Experts of a small language model: 7633 steps.
Below are experts of layer 6 (counted from 0) of a mixture-of-experts language model. Rows are named router (the router's row for the expert), up (a neuron's input weights, with its number), down (a neuron's output weights, with its number) and show model dimensions 240-287. Each number is 128 + 24 x the weight over its row's rms, rounded and kept within 0 to 255.
Before each expert's rows: "mostly gets" lists some tokens that are sent to it at least half of the time; "raises" lists some tokens whose logits its average output raises strongly, later layers aside. This comes from a sample of Wikipedia text that the model never trained on.

# expert 9
mostly gets: "9", "8", "7", "0", " million", "6"
raises: "6", "5", "4", "9", "8", "3"
router [155  93 102 117 143 146 161 116 163 104 111 185 146 133 132 146 151 140 107 128  94  35 138 150 122 143 122 114 116 149 166 129 130 127  90 139 144 165 145 146 130 127 160 119  80 157 161 110]
up30 [ 47 114 134 119 142 127 110 114 103 154 138 103 136 143 114 110  95 123 144 178 139  56 121 126 138 148 147 120 121  99 103 107 130 124 124 100 119 155 115 138 124 141  98 129 136 107 146  95]
down30 [129 115 107 104  83 118 116 116 119 162 152 142 131 111 115 127 102 112 122 112 148 137 118 141 153 139 129 156 151 111 103 148 154 120 177  90 143 128 167 141 138 108 120 159 136 150 137 145]
up31 [ 90 101 118 173 136 144 126  85 127 169 115 136  93 161 108 123 126 163 136 128 101  74 122 161 113 130 143 137 135 120 156 133 148 130 162 111 136 102 173 112 153 107 151 139  88  88 128 110]
down31 [112 146 142 148 129 110 119  97 104 142 114 107 154 162 125  93 140 129 113 152 127  91  97 129 119 134  95 102 129 111 145 133 146 108 120 117 133 109 121 146 124 127 159 139 128 138 119 140]
up32 [121 129 113  73 115 135 131 133 118 145 142 120 131 143 149 113 137 131 101 132 151  79 144 116 109 131 111 125 135 106 157  88  92 112  98 129 124 116 141 124 171 166 189 143 124 164 121 114]
down32 [100 109 114 144 118 112 139 144 107 112 125 137 159 157 127 123 186 118 156 161 111 102 120 101  95 141 144 140 136  65 138 133 134 105 125  98 128  76 104 123 117 124 163  71 128 154 151 137]
up33 [150 124 150 156 136 110 138  89 125  99 104  46 167 124 148 153 137 119 154 120 163 141 148 161 106 176 133 122 101  97 106  96 154 162 104 123 102 137 132 142  74 144 143 129  97 130 159  92]
down33 [136 108 163 113 112 122 127 128 143 125  83 147 167 144 174 152 165 149 115 166 156 130  60 136 156 178 120 122 109 119 114 110 124 154 110 122  99 118 137  97 101 123 156 132 139 123 151 139]
up34 [ 85 168  90 110  91 143 141  97  92 153 117 139 100 110 152 121 160 138 111 144  91 149 137 134 126 146 131 141 118 108 104 125 146 130 141 129 168 122 124 144 137 108 104 120 152 134 149 146]
down34 [112 164 115 140 103 140 136 120  71 119 137 135 141  83  70 135 132 143 139 124 109 100 145 116 171 140 100 130 181 114  84 157  89  98  96 151 100 153 121 120  97  95 121 128 124 149 149  99]
up35 [100 192 128  92  99 130 199 145 125 121 129 105 128 127 130 155 131  85 131  79 129 157 199 163 126 140 157 112 125 125 144 156 107 120  90  99 104 125  94 122 126 117 154 133 139 166 130  76]
down35 [156 141 133 142 132 136 120  95 143 102 170 157 148 130 152 134 118 137 136 150 125 131 131 148 112  92 133 129 161 171 110 140 103 151 125 138 171 146 112 157  92 162 153  90 114 122 141  97]
up36 [120 108 152 130 103 160 128 129  87 149 156 151  74 157 114 127 146 137 117 134  98 123 147 128 168 137 116 157 138 124 134 138  91 119 150 137 167 103 178 112 161 144 131 117 129 131 120 153]
down36 [138 158 118  89 153 141 169 152 113 147 172 176  87 175 160 127  95 130 133 153 104 148  95 178 108 127 110 142 147 153 121 139 114 120 103 130 160  75 140 125 180 143  91 110 160 117 163 130]

# expert 4
mostly gets: " century", " south", " north", " near", " next", " east"
raises: ",", " and", " ", "."
router [159 138  93 146 133 143 152  99 131 124  95 125  90 184 153 153 149 129  97 141 102 120 134 136 126 142 130 139 135 126 125 128 119  96 118 149 115 137 151 161  97 124 128 170 125 168 126 134]
up30 [ 50 113 131 136 147 111 133 118  50 116 126 133 142 100 155 150 118 178 142 107 130 118 154 108 116 139 126 147 118 144 105 105 169 124 118 140  86 124 125 127 124 124 132 167 128 153  75 126]
down30 [104 155 109 133 151 148  85 163  87 107 130 122 159 158 135 150 128 159 130 115 183 117 155 118 121 173 132 117 174  95 115 164 116 105 138 148 177 130  79 127 153 133 140 108 166 137 119 125]
up31 [161 133 107 129 135  70  95 132 125 170 126 141 126 160 131 107 159 131 117 143  92 123 135 141 154 149 129 122 145  97 136 109 139 102 125 119 136 164 137 156 133 145 124 149 109 133 131 106]
down31 [115 187 105 123 107 162 170 154 100 113 124 165 146  94 175 118 117 118 122  74 128 146 122 124 130  94 121 152 117 112 151 162 108 182 140 125  73 134 107 114 131 129 163 132 171 139 122 124]
up32 [118 127  83 122 143 133 130 108 100 122 122 106 138 158 129 136 133 109 130  98 111 131 123 125 180 159  86 129  78 139 128 115 124  88 124 112 127 112 167 157 147 135 150 161 132 131 140 122]
down32 [147 137  99 141 131 161 123 153 115 123 113 139 164 149 131 163 132  94 117  86 141 176 169 117 104 135 125 117 138 139 140 126 103 163 130 152 112 178 157 118 126 141 136 118 161  90 100 142]
up33 [135 112 142 132 167 112 147 140 104 171 118 137 131 132 118 152 179 128 155 129 114 105 173 129  97 122 120 154 129 116 124 117 162 132  94  83  87 115 152  80 173 134 104 167 121 124 146 129]
down33 [196 177 141  86 150 141 164 139 123 127 146 106 118 139 106 195 140  83 163 115 110 132 113 124 105 118 145 105  97 132 156 144 141 153 120 128 136 121 135 117 165 136 106  93 143  89 158  96]
up34 [122 135 162 126 144 116 162 151 138 110 146 148 166 126 131 163 120 149 163 104  92 106  85 132 131 140 131 101 108 149 152 166 109 134 141 146 173 111 113 133 116 181 121 132  96 150 100 107]
down34 [160 148 114 196 156 101 124 124 131 169  87 166 122 141 122  97 116 121 181 132 167 118  76 124 115 127  96 114 117 155 126 152 121 125  88 174 158 130 128 118 119 126 131 120 168 113 113 130]
up35 [184 125 168 144 149 150 130 143 116 154 102 142 149 116 115 156 131 120  96 150 145  97 142 126 153 148 149 129 148 109 140 131 177  85 124 155 150 121 114 152 146 123 135 136 146  79 104 126]
down35 [133 143 130 154 108 125 159 140 124 111 132 131 158 113 143 148 134 138 122 185 136  64 164  70 121 125  93 139 141 162 141 112 152 137 185 164 136 175 142 138 120  90 148 123 138 131 128 146]
up36 [142 123 130  78 145 130 150 149 148 153 102 132 112  98  84 112 102 110 103 135 150  89 174 143 149 112 112 126 160 114 186 136 141 146  89 136  99  98 123 108 145  93 128 175 122 100  86 128]
down36 [114 118 178 114 114 156 135 154 112 138 118 128 107 127  96 130  99 115 182 180  81 119 133 158 128 162 107 122 121 114 115 140 107 119 140  72 141  95 107 144 105 132 113 155  94  63 112 154]

# expert 8
mostly gets: "^{(", " x", " ", "–", " ×", " July"
raises: "0", "2", "1", "4", "3", "5"
router [110 109 137 124 109 133 146 130 133  95 133 165 140 152 128 136 126  95 120 149 119  69 159 116 131 125 134 123  92  70 121 149 142 109 100 135 144 133 128 103 117 140 135 155 100 182 138 111]
up30 [119 160  98 100 152 114 138 142 132 115 150 143 109 135 144 106 154 144 124 123 130 110 125 147 131 131 144 127 147 120 113 159 157 125 170 125 142 163  94 165 130 136  78 146 127 133 155 108]
down30 [168 154 142 136 143 130 146 105 170 141 141 128 115 121 109  74 111  99 155 117 136 129 150 134 103 135 108 141 156 138 100 131 150 123 127 133 128 118 177 128 167 126 149 136 134 120 134 150]
up31 [130 156 135 114 155 120 122 116 176  72  90 136 134 121 138 134 151 139 147 138 123  98  87 146 143 167 154 126 109 107 144 107 112 104 122 133 182 157 164 137 126 142 169 126 133 141 122 155]
down31 [134 161 160 112 118 109 155 136 111 114 128 108 142 121 117 112 152  85 135 121  91 145 110 172 143 165 125 129 137  83 125 107 140 150 144 128 104 135 168 129  76 125  92 159 116 153 138 171]
up32 [137 115 119 128  91 104 144 105 132 125 134 104  69 129 141 126 110 111 124  86 112 109 127 154 123 176 136 151 150 113 111 103 110  85 137 106 141 114 155 186 117 105 119 137 108 130 162 166]
down32 [103 155 120 144 112 119 173 106 125 140  98 104 168 168 143  78 150 106 116 127 123 152 152 139 139 110  97 141 101 123 122 119 121 144 107 114 117 157  94 129 106 107 168 130 128 151  99 116]
up33 [151  98 100 141  96 128 209 123 160 153 145 155 141 137 131 143 117 140  72 136 103 129 147 145 118 152 143 202 144 120 112  91  79 146 143 137  73 144 117 149 105  95 106 154  99  84 146 146]
down33 [139 134 118 142 146 144 147 140 164 118  91 110 105 137 145 121 121  96 140 111 149 161 155 172 121 137 102 170 171 171 128 161 158 107 132 139 110 159 151 134 155  98 142 157 167 149 149 129]
up34 [120 151 141  63 101 125 119 149  94 117 125 107 150 119 134 105 141 159 112 121 125 124 242 123 152 134 103 132 110 137 134 119 105 148 147 114  81 142 127  99 130 114 169 156 108 124  99 167]
down34 [168 154 125 109 161 115 130  67  97 156 127  73  98 157 152 172 117 129 148 143 165 179 109 144 142 166 115 111 125 124 126 131 134 101 139 116 117 101 131  91 123 186  98 136 143 146 137 135]
up35 [103 131 138  74 131 156 143  99 155  73 178 156 135  62 112  89 122 145 130 123 118 130 126 121 160 123 126 160 130 123 132 114 113  94 124 143 120 131 108 143 147  95 152 133 103 110 107 136]
down35 [115 172 120 128 162 180 119  97 148 113 129 163 149 111  87 110 155 134 174 158 112 109 135 118 162 124 123 158 144 154  87 115 105 118 120  69 126 159 127 139 121 153 115 164 123 139 124 105]
up36 [128 115  99  89 118 142 176 100 107  95 152  81 102 117 136 122 124 130 103 123 122 134 148 115 122 134 155 153 145 132 179 121 123 180 155 143 127 107 136 136 160 123 122 125  84 116 101  99]
down36 [136 100  76 106 112 113 118 104 116 171 145 146 122 141 144  82 112 155 149 123 118  89 158 124 106 159 126 107 141 171 149 124 129 116 164 103 115 154 105 133 116 104 126 138 125 158 117  86]

# expert 13
mostly gets: "ect", "tion", "vers", "uc", "ct", "ment"
raises: "s", " ", "."
router [144 123 120 103 122 107 109 125 125  63 114 128 120 107  90 131 161 156 104  72 120  92 154 152 118 162 153 108  97 126 108  90 134 110 116 102 111 202 182 148 153 146 144 139  83 126 161 165]
up30 [135 154 133 125 120  79 132 142 111 152 125 128 113  82 125 100 114 104 110 115 163 113 155 120 118 179 127 134 101 116 142 156 165 135 113 160 153 111 122  74 103 150 157 118 145 106 119  82]
down30 [155 128 123 109 118 113 151 178 170 119 116  90 107 106 163 144  90 100 168 118 143 188 122 113  95 113 166  94 143 129 113 109 149 155 136 111 112 134 112 113 137 127 130  75 110 144 108 111]
up31 [115  81 116 130 152  85 106 172 123 136 157 122 148  85 118 114 149 123 120 120 115 107 100 157 121 184  97 152 135  92 117 127 133  96 130 152 151 127 137 119 159 117 143 157 131 140 141 132]
down31 [ 94 152  85 131 121 106 135 103 123 133 110 137 133 115 106 178 125 121  78 149 157 146 145  82 139 112 163 150 140 129 170 139 121 139 125 140 142 132 100  84 141 133  99 159 144 114 132 106]
up32 [ 95 160  92 122 162 145 116  96 141 129 125 115 165 157 146 128 180 132 155  64 143 116 137 120 134 130  77 126 115 138 115 152 152 105 129 122 122  89 109 108 156 128  87 129 120 130 134 103]
down32 [ 96 149 197  94 120 159 112 145 125 124 163 115 103  98 119 126 173 129 118 129 143 161 122 137 126 112 118 132 138  92  92  93 126  76 154 142 134 137 176 133 149 123 152 104 122 151 136 130]
up33 [ 69 149 130 120 149 148 131 154 148 106 107 134 122 158 133 142  80 147 153 126 120 114 147 131 108 114 145 146 130 143 118 116 101  83 130 137  82 118 139 124 146 149 147 137 104 139 128 107]
down33 [123  94  59 129 153 157 103 128 114 129 124  88 130 146 171 169 134  77 121 117 153  94 166 105 110 104 157 105 134 138 150 160 158 155 126 126 121 129 112 125 132 141 103 127 111 139 141 102]
up34 [140 144 109 136 126 128 152 184 143 133 172 131 113 130 163  98 147  90 144 125 115 104 121 124 139 134 107 153 125 126 123 170 128 117 118  95 141 140 120 115 103 156  97 143  97 109 124 131]
down34 [118 107  94 160 110 122 118 139  60 148 138 130 147  90 135 133 114 147 123 120 127  74 115 121 114 104 124  85  95 131  99 187 104 193 109 140  59 155 143  95 130 124 129 130 126 145 107 111]
up35 [138 156 146 100 111  79 152 126 148 117 129 136 181 100 144 115 124 140 151  78 164 116 154 154 155 118  92 105 108 121 113 126  97 136 137 141  85 109 110 147 157 170 140 155 126 140 107 151]
down35 [158 134 104 147 176 156 150 102 145 176 102 167 149 116 167 105 109 106 155 149 122 138 135  98 119 115 159 137 107 170 163 113 163 151  89 142 156 101 115 118 114  99 127 147 144 178 118 133]
up36 [ 79 128 132  95 120 153 114 131 109 162 151 137 135 112 141 170 150 135 109 109 129 115 116  95 144 119 185 167 140  90 138 138 154 105 119 132 123 122  92  88 137 136 128 138 124 128  97 132]
down36 [143 147 129 122 132 156  97 143 139 158 147  84 136 114 132 168 168 129 137 108 112 145 121 129 114 148  71  94 135 145 147 119 147 110 182 102 134 129 170 104 120  99  96 164 151 143 132 105]